From a checkpoint of a small mixture-of-experts model trained on Wikipedia: 320M tokens, 4876 steps.
Below are experts of layer 2 (counted from 0) of a mixture-of-experts language model. Rows are named router (the router's row for the expert), gate (a neuron's input weights, with its number), up (a neuron's input weights, with its number), down (a neuron's output weights, with its number) and show model dimensions 64-95. Each number is 128 + 32 x the weight over its row's rms, rounded and kept within 0 to 255. Numbers have three digits each.
After each expert's rows: a language model's description of what the expert responds to; "mostly gets" lists some tokens that are sent to it at least half of the time. This comes from a sample of Wikipedia text that the model never trained on.

# expert 31
router:115104117050151118129106155072165153114189128144151093075096139118117139118115125106177108091148
gate0:140155094146144157177142096165139075100126133100123140129118167137203210158176136117142131083156
up0:092162126162067115067073112121162219152135068162117133126107132160129183143070117112141129088126
down0:141155131161117169131132152135192095122171166123138174117121118133133160153099170100131178104119
gate1:165157193130141099121163091107144144157105110172166124133188114167108174099125162143162138128151
up1:155135124146130130124122105068120142121129107108140131131092116065118109097094193105165184117143
down1:186092140144144097143141143142123149147176052086159078148086041117142144055135166168150152132130
gate2:144156117184161112147121118109158067132101118170123097146079127114095097125130120119147126105164
up2:111127098101111106124183142120144176119134134119059120181069183166131126142124179077140127125161
down2:123147176057199167177157147105177125159158108165131145064151088080135238136127163121105102138136
gate3:164137101116117118093135117145164085161099087073144078156109122108161146123122147137111138141112
up3:153179135100137216186108104120168150183122181157143131063122116060198182166047091130112176110168
down3:092080071134171149130153129117104128110166166112121063144125089124117153126133143103183171102140
gate4:141135148108128084114172113114160111101138113107111133115120106172110046126215164149076186142146
up4:103151096121125145130086110166138111182102186123089121148076145118152149104055098086109077102112
down4:152138126108118117123140140126114164144146094193109189132143139074095086171158165154196100139095
Description: Periods after South Asian and Iranian place or person names like Pakhtunkhwa, plus words like market, Congress, footballer, series.
mostly gets: " Sur", " market", " sur", " footballer", " Lab", " Congress"

# expert 13
router:117099124045150124129107150074162151108190134142153095076098146120116137114117132100180106086145
gate0:148161111114154162135151082139165087133148072148151113163102171112111098120081087109122135058121
up0:199126137134126197160115166081178166127115075144101120144124147128128173050175181120106115124126
down0:177138131145152130124143060129134187137136116083130109121189045163087168069142113172121158146122
gate1:112148176134125105119171089114083143138213103090131142165199115105115122118108102122135079112109
up1:180191073122106117082133144033146154110181095098082167140105120158099172173185136158164145200163
down1:058105067075063168109183110133154166100149117143172098089190115153145131109137085134151089118124
gate2:121141072154106130137189106141099112154131145157162110111110136149152103094032165157138168121162
up2:104132184155127152127124137122088173053105172152127072119131187138140118131101082134142148072147
down2:141117119192135130139089144131140102120158145052144137109135119139130140115139170142062200084133
gate3:151122147143085098167097168074163149079119147078042058107080157175131142154149123116153162092097
up3:182113173150103065108150101084094107132173114128138133096108081113084119108129120186145070114100
down3:132163124111187081093066091082173132118154116124124113175175142140120119066138164118131210132132
gate4:171216093151160191117184139125175096118133164067146130118147129125114152125101110166111110149141
up4:078106127059100113104102198137130151110129104116102087164111166163147143128108151105142176145147
down4:165113118159147144185094134085123106089186114137138099145083145104147169149069122155091056120141
Description: Final letters of names before a period and numbers in pipe-separated tables, plus verb stems like tr, dr, cont, equ, gener.
mostly gets: " tr", " low", " cont", " dr", " lower", " sent"

# expert 62
router:136122121095107156174151114091148124127171169097145162122097114075138160089080098128140110124191
gate0:130127146153101120086166122077138118128145125143140164113092112108104132103165095136060182137128
up0:100124200150116139166133110125201112072076174177098174070115106152112174139174157135121138120124
down0:159145184142097094154102082137095069097081090080122129089131125175152122124111101120142100144069
gate1:149148058112139191129115144120134131189155156124133101096121141098165107125124136124178114100119
up1:157146035124165189111169179136141138148087131162129118097124143104097111131112098113156132100152
down1:112144112092071108171130100106117125168157090128104090122120102135128160178164111155107136172068
gate2:122123144139118104134122100106162207136150175065090131146143112115115170124078119082157154160151
up2:101111120151190101115184157143078078149130120101098135129135110114094136148089144102130102123096
down2:085089117144136078157088131131176111121087069122104130129079108151114099098155129094140128149130
gate3:116153112177101137158119097080138122111202108121182159068096136157205147148131101211076134093160
up3:161150125168119147142121111158123162124172119083187094129122139150189121151098134132105164132150
down3:115079188116144139115165080122175090147111113145095115120138122111134107160146155104125115161114
gate4:103156104147102183169139109119160162105184137159085168160058095138136097188106112083147107132183
up4:165110137086225075107103122127158094141106143081148068116163133087148166139126141109111106116122
down4:103156095123119122111124056103109107153040170142057094106165155123116157112146075122120105149098
Description: Spaces and table pipes just before a number, such as "reached 23", "Set 3", "| 14", and "in 1820".
mostly gets: " ", "| ", "- ", ": ", " of ", " In "

# expert 38
router:082107143137181101176080114088091117125100149093157061128100158126166142131126086112129084120192
gate0:122099153125121128074125141172106094059097188090107111023071119096116160165125154119181084114121
up0:146135126146116112084130130168099156141128120143092080151132231128163151162114120176168134170122
down0:158107178137069101114127180142117143117082163179160156128124164117154126112130152149186119168058
gate1:154068154154036169127134144139037106071147149126120155071123174110144104072135109043127095108122
up1:117150137126191062123132073131161155154146144171100136157165079164122196132135146173188130105131
down1:113099116135089094157141103198155134044136117109116098103122119081106148168150115217144085169149
gate2:141057138150103187147162144134128129146056182162082102127170074132139130169124160138119176169135
up2:178089096124139141116164179128100141159076193141037041121146126138148124165176175151073107183156
down2:210118151092157183205185129047084084125146114097174144164117119065155158065174119138150080145162
gate3:104129094121147093145099122126074217108107164093146138153132153112115173122126141171158168182171
up3:076098102145120064141113131099056199098086171090160149143166160128136146119144134131141162167165
down3:134141105156105132127137191099108113113135084152199175140131128153170159162109097150141117130146
gate4:160149172116144175125114090184098169156085159058150037154140144121125149102106095083123113084187
up4:118089095120096078127114148105135172110213119163114226128109129110107107100139164164169142130097
down4:160183152128117146154093164135164107101077148135122103088100106136122111098155151146114155082135
Description: En dashes in year or score ranges (1827–1910, 6–3), plus "in", commas and slashes just before a year or number.
mostly gets: "–", "/", " and ", " In ", " to ", " April "

# expert 61
router:127132155178098184074132095115095133104157180122162168088136081131057133124108142132155117093138
gate0:140139182176130201113126134147099144108141100085154122140159123174169163131137090181158093134172
up0:067165133063128117079175109129128154124082089087113142126132174099120140076168103092149107097174
down0:099131150106122121118170123118117142127102144089129140047117183145128123133138119171196123111145
gate1:167160100189077197130143096081116126138116206058129155116097053153096157185123154122129145180084
up1:144207091158094148117092135084140132152083167163117140140153078138071161178075175097142146128060
down1:121127084107107117153130107131155151128137110128075056154126173126135121162144161091125079113167
gate2:188110104137112175145146120105107088115191190103160146102162083153142118084105140111168118169144
up2:181157063140085152156144110115043085114165214095151150117147099180152136123089166099187139177126
down2:175118095131092146098098113151084151167102173137124105114115137089063114112105133087173144159185
gate3:058138134189181102118112172116116151111192111151121133097109098111098132078093157162164116108062
up3:157132106076104165102141110201060114122104131092126086150146182133108154161134085132093144080191
down3:157155095150164146128093136100115131134129112131189083103180149118129133123169178128085097128162
gate4:121162198121098083109110110163112118118118147133162194103155127099084094144102127146092168065113
up4:092135097126135098146113121062166087122124121158097200180185106158154171167117117171186127159143
down4:123176143167150149128083130182179105114122104166128181166094172158144127128122151105139100169137
Description: Sentence-final periods, colons, pipes and list dashes in infobox, table and list formatting, such as Preceded by:, | Party, 2025–:.
mostly gets: "|  |", "  -", "- •", "| Party", "| No.", "|"

# expert 48
router:152137150162118179107135117152113170147154186131123107123125108143145089121175113195094130165073
gate0:151100139136120112121128107127096128075146181153131073129148097153155109140128147096147142134109
up0:165082106164170159110163151092117169161102073168143128123170121164142083189146080139161151133092
down0:187129105112163157114117090133066101138133108103134163137131121121084131104167118154159146140132
gate1:124169144106132155135121150155130121074102097176102113147162119138151075127151084142102105108159
up1:093120117136117091162124143143129157149135095082111116131073162059134116094121178109126150110180
down1:141142189139185127111122093090120117161094135150114074102153178142113131142178118115137075082155
gate2:109154072188137151176090149179128103173113083131102175192154142105113080125180075176128072150169
up2:160107143150157194148059083132154123167051108161132160187162131159162094128143120176176102198116
down2:078125159077191158103197116104120127139162136119125078111089163154082070103130154179101142150132
gate3:134149111120096143053108142129155109156132186120132178145110108116173122110097118131125162136150
up3:153215157150100088215092128128146140087112143178121072090152100138069121079143134127159066101208
down3:119108189151162144082195180175161111162100145075156154098137163093092166126201136135147164121160
gate4:115161129170135175154149137107158097126120153156130140174170183148117133108130058195163121141187
up4:126120184149118143170110092138109110115085120165131151169125123132131084103116111140159151214137
down4:146130139076116135122104119170140134206135151110116184106197154112131156082139091160154100074150
Description: Inner lowercase word pieces following a one-letter start, such as w-it-ches, gr-ants, Blackh-aw-ks, W-heel.
mostly gets: "itted", "rong", "heel", "appy", "rown", "ells"

# expert 34
router:155174121151151104107184105179135136131120108110109123154205105117103098101154085193096120146154
gate0:165150160150141117145128135131109087100107130084143165100202066082125128158111139131127160166130
up0:143151131128128164185128107130173127153140152147096166154136051109155172156132137137163124090127
down0:111080156138063123136122124125156178181183124188125129173159110105086155128077110097100141110164
gate1:136113096150112113149165135115132140113116140137100104132123134130141129134104111151147155221080
up1:050135107122115092138110116151139108106142191106154090146127141110117102129150129101122104099108
down1:071151157151094147130153168137114162182151109089126113132106142110069175115139120088129184118146
gate2:154095141175187096121112161203144104127148117108071145080177076170130100212135084146102073105152
up2:122142095127169113118080068179107075124124099139140174106116112116165143152108151173088138131128
down2:168118137167162083176163119159199160159150061127064187158154151114160125107150102125108130142163
gate3:180115084116087135124129097119139113110096108102104110108132168138103088153121110124099142121124
up3:132152111100141155123162098239153142146125106146190126119156131132127117113171119185184130141145
down3:114147077139082192121132141131153166094087098152169155067118077128155109103116163052110091170128
gate4:117150103160106056125129095183141120148080137153101131149170138111082141094094115154115119148158
up4:109069157085155198124125141112097158124161134132136115126090139131171124141093172107132104109151
down4:121129139182173092150137154195140093142100119117077144148148089147138139186123114097094135144144
Description: Middle or final pieces of rare proper names and words, such as Seleucid, Bleak, Carondelet, Suriname, Dixit.
mostly gets: "wig", "zz", "hol", "alty", "cht", "ingham"

# expert 24
router:091150177155096120126150109198152102176169131109138102169115060167178066121119088181144137123132
gate0:098212083083120137121075106067134155105061161079187107153112145101142102133094101102176140145138
up0:126145094180108118131102130112129153093093105133168077074121133143096084178151121113135092156141
down0:118128092141122148165070130133099156079061176171136080108115147143089125166122122125128102094139
gate1:138119168124101130105109115113045135153080119150101142131119101164130176073142118100100123117112
up1:083090134130129168180141195105109121143139110100129103132120116163167156109139115116109136136113
down1:107146124120106105163193176056142124161217187087120128186100121122128151128124130139117115110079
gate2:152079117118118139171098117166174122158070160160137137149151132079179098146140110181101133128125
up2:171101131118110118184071080168156138150065180143190140135151115097187090135164120194091093141125
down2:116173121133106153149139162103164169129215126082149148097148085161141123122119152115141171168145
gate3:108108105112158073057110122147091117110126211117160121141106063148073134103115094092156167119141
up3:136162133146141129187141153087117122094101092145149093099115161138091129155068119104125153161168
down3:115158120126116161095139143172103113108195086116158172136127075172180115180153120132173121128098
gate4:118143115119152141098096141130162066139098145152110180080119068122168149088128141137109068108110
up4:105117198104170140209146085127127145128145141093138155142110114165107063100152104090160211103148
down4:129144139120105112101174066121125148083165097128147146125073180142111171174196075123085085171153
Description: Conjunctions and relative words opening a clause in running prose, such as that, who, which, but, when, however.
mostly gets: " that", " who", ", which", ", but", " which", " that the"

# expert 43
router:169141154137128146105105123133039175148157155114127139089106087133105067103171126170122218113117
gate0:135090159108140115074069139092178125151193132123050121140112100118133105160139154106113178113112
up0:150141084182127114135160111145161145092112150136127089104122121150160105078081111151161113117161
down0:135119074109106126119133102115155126163108086155202117149140163151132075122162133100163105087156
gate1:176177138089134077148057150090082059157080129082132162127060126156116093138135179185130182168115
up1:111135134217127134147133159136144158131131092206160065114158137104146120123098051139101127148116
down1:122094106110100132105125103125133127143105222148154098069093135152162118116150119129130153178141
gate2:119173155125114203108131123123155148142174149087120161075097097088118073095118139102185117191109
up2:169084114073139144107109085136140131204165148145114161129161126143112100112133135066191138186155
down2:134130154112127093049135170144120053109112132152126129140120127145136120090091117084184151108125
gate3:157116100097139102126106129231102176104184142179093124100122173181122125098120125141060184144115
up3:170105132158028172129047139107181119097122062124172092146107082109146151103159167104162135048070
down3:167122120067096091131125137137174131125143063136076140158110144134110180085175132085125129107102
gate4:135125209132172059101094105116082119090103182155085123087160105100161124110152094138107127092187
up4:128124059173133171086153093136132105145117096128157105132144170132112149107135178128049092046125
down4:124107103073103187132108107116079145119147102091105116133177111103074138086103196141095131155076
Description: Middle pieces of proper names after an initial capital letter, such as K-ish-or, S-yd-ney, W-olf-gang, S-audi Arab-ia.
mostly gets: "eattle", "WE", "askat", "audi Arab", "evin", "audi"

# expert 15
router:199118120092125131129190121099142100125174119090154120102187138136120080160134134174130142096101
gate0:105162157166105150053123119122124130114110121081128107127111128167146105190151157164135128072177
up0:138140152181127152151119165091057152087163142067158113142170134187130145126099161180151128072154
down0:157135151174114056109099165153138130153083164171139119132129114090162133143119089085137176106093
gate1:106104111155123167084149093114209139144200164102139070063152141158149125134122107096140181084188
up1:129135158112136100145118141142161160171172116171096161148129131164104138129069182198139104114068
down1:164180232051093120189220130129086151143119112148113120175101158094091095138119149135102087169226
gate2:150104184120081118148091159086124107064162108078110129140148187197145054155125122160164172080119
up2:084112154149172120043141112134116112167095141141134108140149141098089176087117129145104143095113
down2:125092100117131047069146108207167102218174173129164147143099153092128150112107177149178157097214
gate3:127123111102140111134178069165089187102133141099142118128095132113124124134057065131149160194148
up3:113135177187119112083079154120117159161108155146160143126143179147121108104183162125100084095126
down3:112113124111102056160041162076150137155120182068087073153103117135080135143181098117090150159126
gate4:165206156084102142162161152138122105079138149185153130117155111077078067127078103159141116123121
up4:127123098097120192084140160134098125127187124086122151106127113096146153127092125135084147075129
down4:108154054080138155157129110202129072170098126126130159165099116116201099186132109148088158153111
Description: Country and nationality words and stems like German, French, Al-ban-ian, Roman-ia, Bulgar-ian; also pieces of Slavic and foreign names.
mostly gets: " German", " Italian", " Spanish", " French", " Greek", " Georg"

# expert 29
router:112106114046149126128107159071164154110191126136157093077097145125115144123115131104181112087152
gate0:128122162155160167152124114125134124166046146132063153140110162175117128131160134143132162125134
up0:133134175101124154131108116143052091095137144135121113159126112183064181142131121030100094081107
down0:106089179113081128163126152138171140064101096155126088056092102106076175167098111118151141127148
gate1:170127202154120203079117172112163107183144157134152141156124153120133171146143118147153147159142
up1:189120131115133151188112100129155126145102139097157130140154106152154175104097132090130131172125
down1:107131154147151059135166192158181132123185135145192170129126137141056091151141100124131134098125
gate2:133148159190159168112138150094157120198150120167123107225093125114176157081117158154149105154134
up2:159132101110107143131140105114138128150130131102153160147128178131170082094107142135187114127137
down2:139098072177121114117109132126151140167114157103146160083120115145115095140178170155129181131115
gate3:068143088168130179109144081047104103143143127126137105183141104121143085124111087108127092126046
up3:134114123114183165088111144150153084128100157106135142110102080128131110130131081152097137159152
down3:147121154163069184165169137076145152157098084128145146146150186136095123125154163134170126155125
gate4:194171146114104146077145128077137147169141136126129104142143099190155161123182153139162169149097
up4:143141090090100079087125109120156163081102131071077130145175089090129160205136108083160157149160
down4:150106131147098152130124166129147152065126118119095132166151049128135103131102118166186149104143
Description: Leading digits of years and quoted titles in infoboxes, tables and track lists, such as 1 in 1997, 1863; also ", England".
mostly gets: " interest", " difficult", ", England", " died", " controvers", " industrial"

# expert 8
router:115104105091130074160085115093111106101144105146123089081115184127157154106104132101160098159172
gate0:095144165135113107134120085054094119129129081150157115116067171171154093169115114096143142067158
up0:096152149140144114135114129094102123134127128161157108106182207201133114149140103135141113154176
down0:149049048133177109116093106108156150128158188141167093133138122154128127093113065111138113177186
gate1:152157123099107101078131084122116043134157112126150056104100197100095101126110116064182133112094
up1:093113149067151076111136115178120110056076155145137117109118162152118040139125087095171118142097
down1:171104128077122085115119088134106154142123118111110130085063097181124167132113132131101170154172
gate2:083177153132093117149122121148130123108101137103128093135108077167080126161113195068109139154181
up2:142105142131113117116167078130111097135129125135152124152148183111190138078162086159101088090075
down2:133108103117160155148094142140098144108151165101156096095160175070132127123149128155165128143107
gate3:130178127148129144094129067137164085121132105137047112119105104145069122099104167125160129138144
up3:127126148114164086114145156141125129120152141103098137122155092135117168158142116118103152169151
down3:100124100164179188110153132197094079075111148134132156175132168148138075157061133134141196101110
gate4:160128104115107142094132093113032154124045112104096082054149094149142092204117145127141144150170
up4:158109148171185146150153152128094171132120131125113122077145115206139168180162123074176132144152
down4:137177069158204126087088069116122135140170130152124069103128118113123132112101150123139135061139
Description: Spaces, commas and month names just before a digit, mostly in dates and year lists, such as "January 7, 2012" and "1974, 1976".
mostly gets: " in ", ", ", " In ", " and ", " April ", "In "

# expert 32
router:181223138150168100102124104130141141143094154125108123099089134141117090181159102145135152138108
gate0:150157104094139142143105075098072148147123096064087098128136166129106108110115126156116179164139
up0:100053104120131157107145142138138103076129133184126141098124132101064128077058112148173128124093
down0:086179167131144151089150163160178094124158075124142083143120110163184179108142174167157171166119
gate1:184154125189098133112108151141117092141110107144145117132105086180105130120158152132178196128129
up1:148114110171146064097103147192113170163057188158097081086108127182152127064173114146130150114060
down1:097151154102119088068089072123142087034147097140186134154142173072104158122125131098134091119111
gate2:128138152122195067155152092148115154138130105163117158073140113097150113127108151174105181156164
up2:122119141136127140095178136128103090121156138135154080095130110122174081089111222075149129135144
down2:167130153118166145084129121130138140154130132123158131167065183076105140091169127109159107131132
gate3:192150111170090139114082112159147112136093158147144146102093165234162138158154145091196136081129
up3:108178110149089055160102104185131072096111134178138120096111150165109112129181081121147156104151
down3:167093089119128076095072118099123092140076142159189125162167124150127114089095137160111145137116
gate4:109133094095120094162165078140153089162177137160129168131101170142157148078136152115164064153149
up4:110146128123157091146121060107157153154113211091166155127078106131153178103140122152127079149130
down4:104076153118136146106168156141140126103147096092124136146130159157128121074107126117153120176163
Description: Pieces inside Arabic, Slavic, Indian and other foreign names and words, such as Weh-d-at, Kuw-ait, Gallag-her, Chichliannik-ov.
mostly gets: "ów", "mann", "acht", "ł", "sch", "rahim"

# expert 21
router:115127223152110182141171065112104122136096098101123143190141160150094107061098141181146160152119
gate0:095113135064087099134127106089154161136141183168209047089184064106103175154100124076145134130191
up0:135188118183142123114121159128120109127086153096112177117130156145092056085145155117054174122127
down0:125134132141132144141203113093120199139133124147129082132099121141171086183132185140124110170157
gate1:147145154157090104140142147157142141199143071089122120190135124149099090085114125124166101159107
up1:110088120102190145093103100108117117067146214170110125085118116115166158159151160137082126107141
down1:107182136186150133107159090163089112109090168104135095165144068133176164118128102155172171061119
gate2:201091132130115127103107140109139118182141147081089195135089092155134126087129144137118168120084
up2:146079120129137159164104171093171149156155116107151212140129131150146108076102129120115182156093
down2:127114131145118085096199149097122134208141150121131202053157169059161131148112149133143069089148
gate3:126147121114115101139135111119107146061123143102070175130146108143131085123143143156207144121110
up3:162166122141018154162146150106109120153153123129148101080137090142171159162128137152092193046057
down3:126123088129124152135134193155137114153121149111066164091128125103091098132127122141101149140120
gate4:108122149143103150116147085125147164159149168088219084159076148081086068093101125137177099111158
up4:120177053134122139167109159118139109123147118144115199141110157121136165131124136115098122158141
down4:140192150165125168142138092094138176166160106102150156146101158136110138122110120115132120157128
Description: The first digit of a year or day number, as in On 2 April, opened in 1956, from 1936.
mostly gets: "1", "2", " (age "

# expert 10
router:182118131142128153142086118093111158166102153113111162189123094108160082116159158204131154109112
gate0:178159115112125139148095095130090122092170164138090113186173128135109142103137111104141129126138
up0:153140150116158166148116138137091107145120117149129171175140129131112083136147092145110108158125
down0:201191130121114029105117150115115145148098162089095089183063131100121149125129143116141149139135
gate1:156144130118140106129139123122111147164133185140137167173135129097072112176191084208116126144127
up1:128137127128102132147157130136159081131114096057154149115176181180155098095063133065109107091121
down1:146136053137125168132068159162099167150038153108149104122138123117134079100131102150116130132135
gate2:146202069136146079123130102097121127130101200137126088140122126148142167153098171118203114077132
up2:144132103103159110125088155135111118099132129130118157104194133126166149112061104105146137130141
down2:153105115128067151188110076134132155111064143153152083169109167127150112181077131108171101105133
gate3:139077132139139106200127130136165106142119135131115166120105118097185133125081090085131165158133
up3:063163149079156134104138158172176102114106182136104191150123125190075197129101132148087098056079
down3:063099153147124089058122114127098121161155120153135165149165135113128161112125122157067132155074
gate4:159079175104145144112133173121101089138181110059132095120086084143101133135149181149159133135165
up4:121163146157117129140125073158193142093156121138037123142128136148190123142102077092118116117141
down4:064179073168151152121183105071125156137150088100122115127152171105118142199128168118144114161096
Description: Compass directions and settlement nouns in geographic text, often after "the", such as north, South, town, city, county, district, village.
mostly gets: " South", " local", " North", " town", " East", " north"

# expert 18
router:129135152143109094089113114133137167103152190103143202118132081059094114135126156122138176116138
gate0:112177136191099124091132140145086184156170174125182127101159148142125104127114158117098108112117
up0:120154129128124089190150091093141087070128117080092125111156112158138140166116133131070091128136
down0:088113098077182148078166104139107150114084128150172083129094137079083101182135121109106088073086
gate1:057143148138165151103088114110109131167137106107163162135125136173103132155156114112133124089106
up1:059139167146138120108062121127138169164138156168167110132150191127108143173186131073122114078149
down1:125129139104086122093132104172125154093091139174105189100169120185176162111126167118194126109086
gate2:120121120147176148084122135118154133147175198043102177120118129073098091133138131106087145113142
up2:124128165126118125110133203054092109151170173100118137098176144146110090112167199092130089113131
down2:146121082146138070115076147097169151166131147156118070167126161072156086078119138180172152103132
gate3:139080106167134131117120144127092123099079082082108150105129126154200135097102173133110133085139
up3:114141137051143116148211173117143130071086142141143152126163101107090121104098087158082107139172
down3:078132124133166159155165079077127120141111110090104165128100171148157133120157106095127136142102
gate4:175127140147118159114136120115151126084163233090080100122191120122086138163117122111118110136103
up4:140086135166077114094117184144115144052145165113126101103138162151138118073087111104076188091135
down4:158130126182135105142144110151136129089177140166120077159155130111175167168131171163080137167154
Description: Line-initial list dashes, infobox field labels and heading equals signs, such as "- Active:", "- Born:", "==See also==", "|  |".
mostly gets: "|  |", "- List of", "- Country:", "- Born:", "- • Total: ", "Scientific classification"

# expert 16
router:112105113045153123130103155067162152105194135134153094077094138118119141120119132103181111087146
gate0:116134137215174142128141144154206133124127097135103147091173143154163134164074121119093120131113
up0:174153179171097081154145140094137194121100076156122108152137065100091133137091143112125166094078
down0:139067076114135070089144107115191153079084195114146171117135147138108145164083133083064153130104
gate1:124137120131116156160169148140127156149123135055146142132144106155120114113137139132137064195149
up1:148086109149124125154131100127081119133136177132135180072179177130133125132148105092073125117166
down1:127103091158139077163143120111133185126185081087108139157147107098076125113144208126145170115091
gate2:102201123110118148138169102182171116148187111160155114113168140142156130068149157183135110182126
up2:082148145116094120135121103098115133103183101092140135117164144101132133149139128083127145162147
down2:170135120068098155192104121120156086126143127126128145132084152099173125078148142167130097143131
gate3:110176169071118177114165122143126111104102117095145149147094045184128065196202150146120206096095
up3:150122120114106150167134128123115112137112126131135135090129198113172086178133120095138188125199
down3:064164123086144181106175141097119106133161168114165157087154174128064159148150120158114105112133
gate4:137136138116163105073143105075178196159123112086095195119105083112120148141144094206166090148105
up4:130142161175123133105112135099180065173085189132116079207109099125140107170180178112109086144127
down4:152090176096132045128120175153147147161166151156156122179178255116146091156129133067105119140114
Description: Single digits in codes, addresses and tables, such as area code 417 or 517 Market Street, and periods closing abbreviations or URLs.
mostly gets: " strong", " Baseball", " touchdown", " contest", "ajor", "% of"

# expert 4
router:133118120127123205073171098109152102139179129128181106135132099138167138129161119160090117088109
gate0:154176194080096079106146114155150130109100097150089146164153126149104178112074090154120156166169
up0:154188068140089107106143148112150173088134179132167115130073149151125149158138060152111139122151
down0:102116129101141083193116039100089114147146107155124151142134080148080080084134049089223155140127
gate1:093155188118110159139189129109152105176112122114215113126126086157130158060192124132127165100139
up1:132077122121103053103095191177151082131113160142094145148167128120137098135079129135142123156124
down1:194133158092156120154054138158147087099136181140109141139216170141158109156154107159115151166100
gate2:125143120127104175096095135147109147134150106143100168137155065162154120113131126175115136087151
up2:103092095058105114144164169125102146114099171108139196122117133123053145092134118116191153160135
down2:170125089129169147123126121132080136090141110121135069170146146108137177125095124139122115104041
gate3:130110127146109100089141182139135101121124115135146112091136178098089121136099097166115106141152
up3:114152104090169139148108089077091162114104098116125125143124112209144136150167132076190135111139
down3:096098125113046061088083091154173154124086128139138142093097149136148136103139107165194127144062
gate4:140128103118066180158162119099147099115159109127153147146137118110131117110165134093083150122111
up4:131110081177086139153126099071197100074131075138143164139104122141118140118103127150137131150087
down4:095056160134154117186129087109125134123114153145189157120079127132077116112084122135132135089127
Description: Sentence-opening connectives and comparison words such as However, Although, There, like, unlike, such as, plus word-final suffixes like -ly, -ize, -ance.
mostly gets: " like", " Although", " However", " There", " In addition", " Despite"

# expert 39
router:084136151111101118070143120094115172124136183128148091113084106138070122106166123104171128101082
gate0:097153083026163144098143092160116126123095193145104157161119123131104179189158035100112082098111
up0:137064156197070094134112139096089140148194087090127124108201109092137076090127170167137192138193
down0:161166222112129041071166168119108070134187071126056126128146103096136125131088125085104128161084
gate1:115163128115131126110182075118099147186131143069106131098096086123170196101108047106144139168133
up1:095152176130095135092183120169145120123132134111122089165092104152171180142149045091105107126059
down1:106061086146137146144142115119062094155116109164075105143113103126144149146124151137119123124133
gate2:159145103164082109106150101125116160178119140120132061144145117161142116106164121141164145170129
up2:163071094126108082112094139192085123125148095124128143161127081163111086155149159133097165113100
down2:128080122159181103177076102183081150150130201112109150180137132090099124112144099135150091122127
gate3:172190154127137082123116072104076156145138140126122137120088115132075117152173159052151171112113
up3:155186179084129094111084137137121106189175139172196093066074139158124157118158107123150168161067
down3:105082142121147174065109128168088189141129098100071101164114072159151083198159152115152091136082
gate4:103151137102106146152090095102148094175170121135106063136135175194167122176170143145087171142135
up4:126175165095138134111147109112116118122123150164137086118125148203117092123107104189136196114111
down4:138148141120162100139111047075199132101147128104173150132056186149123112161125143134159128164126
Description: Prepositions and event words in sports careers, such as win over, under a manager, against, due to, defeated.
mostly gets: " under", " over", " due to", " earn", " against", "On"

# expert 41
router:153147101088129163158101121169126137111151145114145116153217179186108120146100111180130110129136
gate0:088133141104143167087093124186156150147119146092133143117185136109149146163185107146104142154103
up0:042125089129130089087112124166148120099107127081114135144173166073115098094126129111099120094161
down0:126094075145092141134139112077121140111140189073129150124136158082171092138097140142095097102124
gate1:117102133163195134122161152138114112143125135089084120128130130119099134132138160159186177109151
up1:127120131171087132136141205082186117159097120125150079145146149143128156154158132154166112122097
down1:141117111086146146148131215168150171146130104130080110163111182093085069135105126131115096089146
gate2:117135121130132116147132116090103092129176098144146155174239167122115114075160094176115118128122
up2:145143095185168137141079152111123096171138123143170053096076117084160120118124151110111071150104
down2:162148105100123147097192115135156141098140139124133131190095063118078078112124089114129161122119
gate3:178167118130140145064111142165133107122107113129146172176140138110107101157083175146120128106158
up3:080158124152113128191123147090142134083134141149121082107104143139103164088129082109167132169120
down3:104170093165118152162168160109131115074111075110091170117132154125099138163103102155164162142188
gate4:106162157118080160110118129184067136138148150111129051102142167152139100116115094151149147135109
up4:133157159139102083133112183178073147079116159181124132122157131128188114094097148110168171147107
down4:146140115155103158085136117213114090211119130125164142139162154124113147107136071110125104148131
Description: Letters z, Z, X, Kh and similar pieces in foreign names and words, such as Fuer-z-as, Z-agreb, pan-z-er, R-ij-eka.
mostly gets: "z", " Z", "az", " X", "Z", " Sch"